Experts of a small language model: 352 GeGLU neurons an expert, a variant of Muon for the experts.
Below are experts of layer 7 (counted from 0) of a mixture-of-experts language model. Rows are named router (the router's row for the expert) and show model dimensions 288-383. Each number is 128 + 32 x the weight over its row's rms, rounded and kept within 0 to 255.
After each expert's rows: "mostly gets" lists some tokens that are sent to it at least half of the time. This comes from a sample of Wikipedia text that the model never trained on.

# expert 7
router [106 122 102 143 126  59 142 120 139 200 122 101  99 110 137 175 134 132 188  64 198 155  89 103 103 181 135 149  92 142  91 112  96 168 182 130 148 120 116  92 141 166 176  98 116 121 142 130 112  56  95  93 177  97  89 118 102 152 130 100 157 126 130 160 158 153 149 149  63 137 155 187 144 168 165 137 155  87 112 138  82 158  95 119 132 174 159  89 133 135 189 104 180 161 141 109]
mostly gets: ";", " |", ").", ");", "\".", " =="

# expert 5
router [ 85 106 145 116 147  96 146 143  94 158 182 123 113 123 156 133 103 170 169  76 129 114 109 157  87 173  87 125  57 168  86 119  67 180 137 123 175 155 132 125  74 196  86  72 123  90 187 108 138  93 131 116 131  70  86 142  91 118 143  78 131  91 161 129 189 135 111 115 192 172 113 118 126 131 129 147 145 100 119  91  94 126 142 120 158 150 180 127 111  98 138  89 161 163 110 129]
mostly gets: " John", " James", " George", " David", "ford", " Smith"

# expert 2
router [ 95 123 108 156  94 100 146 106 174 170 126 114  67 101 127  87  97 160 216  77 160 154  99 144 111 118 127 151  81 145  96 142 119 160 102 159 131 108 122 105 116 166 154 134 136 151 160 102 166 130 117 136 128 121 104 147  77 137  86 107 207 119  93 155 176 123  83 146 156 144 124 126 130 152 139 151 188 115 159 139 140  98 109 128 160 132 160 102 126 120 154  83 140 159 121 158]
mostly gets: " States", " USA", " who", " France", " film", " China"

# expert 4
router [126 119 105 137 135 130 184 157 162 190 144 141 140 175 151 150  89 134 148  81  87 113 101 156  95 165 157 134  28 124 108 185  69 205 104 142 119 112 120  91 122 169 123 117 131  83 164 101 149 129 118 115  95 116  89 178  89 111  98  88 149 104  90 139 178 153 105 140 163 172  84 185 116  92  70 130 150 123 111 124 125 100  97  95 100 144 184  97 143 128 122 109 133 107 119 108]
mostly gets: " from", " on", " had", " with", " for", " in"

# expert 10
router [130  95  81 120  62 109 164 128 116 179 164 103 130 132 136 147 114 184 174 145 117 155 116 171 112 112 152 169 138 154 116 145 152 147 165 196 124  92 134 163 141 122 121  87 160 138 127 143 165 113 123  94 141 136  83 163 118 110  39  51 138 100 161 134 131 145 108 139 179 135 115 142 152 171 147 143 171 115 125 159  81 133  69 131 126 147 158  91 131  93 151  87 102 128 133 114]
mostly gets: "%", " three", " km", " four", " million", " third"

# expert 3
router [125 100  94 130 105 106 114 180 151 152 153 115 112 105 130 120  75 153 134  77 170 150 152 143  99 115 136 127  96 150 109 121 138 180 169 153 171 162 105 166  67 148 121 107  94  61 181 138 157 109 126  72 123  88 125 112  92 101  49 102 153 117 130 123 129 158  95 115 168 157 124 184 145 155 152 137 149 113 115 183 136 154  97 173 127 176 188  98 121  75 174 162 110 134 123 159]
mostly gets: "\n", "==", "===", " \"", "″", " =="

# expert 6
router [ 94 144  76 166  95 108 163 142 158 200 147 109  99  90 115 169 131 181 170 112 152 126 148 156  88 147 171 130 133 134 107 124 135 140 165 136 131 156 109 122 130 160 128 121  87  68 160 123  97 149 131  98 190 114 127 172 119 169  79 121 141 130 110 127 161 142 208 102 105 128 117 136 163 137 127 142 209 131  82 125 117 150 114 129 145 152 143 102 162 103 152  96 149 199  74 109]
mostly gets: " and", " &", " or", "\",", "',", " et"

# expert 0
router [ 90 147 121 122 120 155 168 126  73 178 157 154  73 109 122 107 103 151 167 109 103 151 121 161  93 143 154 137 137 167  62 143 122 186 118 170 143 156  90  54 119 196 153  77 156 115 138 127 127 105  88  95 114 131 109 164 180 104 111  60 131 147 118 127 209 158  90 143 110 113 160 136 134  79 143 153 146 134 112 125 121 125  68 155 143 116 204  93  94 132 129  64 139 140 103 116]
mostly gets: " the", "The", " their", " his", " its", " this"

# expert 8
router [125 139  73 163 117 129 132 103 123 176 172 170 149 170  92 104 182 169 180  84 121 171 131 156 142 139 146  88 124 121  93  81  93 127 108 124 128 171 130  99 127 153  90 138 139  98 139 121 103 143 113  88 146  97  95 104  88 143 132  85  92 125 111 144 198 144 119 142 176 126 105 138 127 129 144 141 127 105 127 145 137 111 139 122 124 136 179 120 113  92 140 104 109 134 103 137]
mostly gets: " (", " ", "–", " $", "(", "_{"

# expert 1
router [111  94  60 101  88  80 160 139 132 170 163 162 114 183 147 133 154 134 153  90 187 151 127 154  80 128 156 144  98 160 103 166 140 244 137 126 138 156 101  97 134 154 118 102 115 104 117 133 134 163  93  60 156 115  79 140  94 118 144 136 139 101  71 116 138 175 138 150 185 149 102 153 138 182 149 175 124 141 125 148 125  86  90 146 175 115 152  71 106 106 162  95 162 142 135  89]
mostly gets: " are", " area", " building", " located", " development", " system"

# expert 9
router [112  71  69 143  82 121 153  92 113 151 158 108  81 175 153 113 111 142 165  94 120 156 134 158 110 133 153 102 157 138 132 140 155 185 139 175 178 136 131 134 112 128  83 120 137 109 220 138 111 132 112 141 118  90  64 124 138 131  97 118 170 101 104 142 163 173 142 117 124 138 135 151  94 187 174 112 198 102 149 170 122 121 135 179 156 133 161 111 153 155 128  26 115 126 131 112]
mostly gets: " September", " October", " November", " January", " July", " June"

# expert 11
router [110 140  91 199 108 159 179 117 177 154 183 129 141 136 143 115  83 175 158 103 126 109 114 169 105 151 122 157  74 120 107 156  91 163 112 140 166 108 129 107 110 187 117 115 133 117 182 113 130  87 132 120 124 103  96 116 160 123 102  73 132  97 128 140 158 153 120 142 126  96 102 147 130 121 141 148 158 123 144 157 109 126  91 105  60 195 174 136 104 103 201  89 113 162 136 108]
mostly gets: " Sh", " Z", " Ch", " San", " J", " S"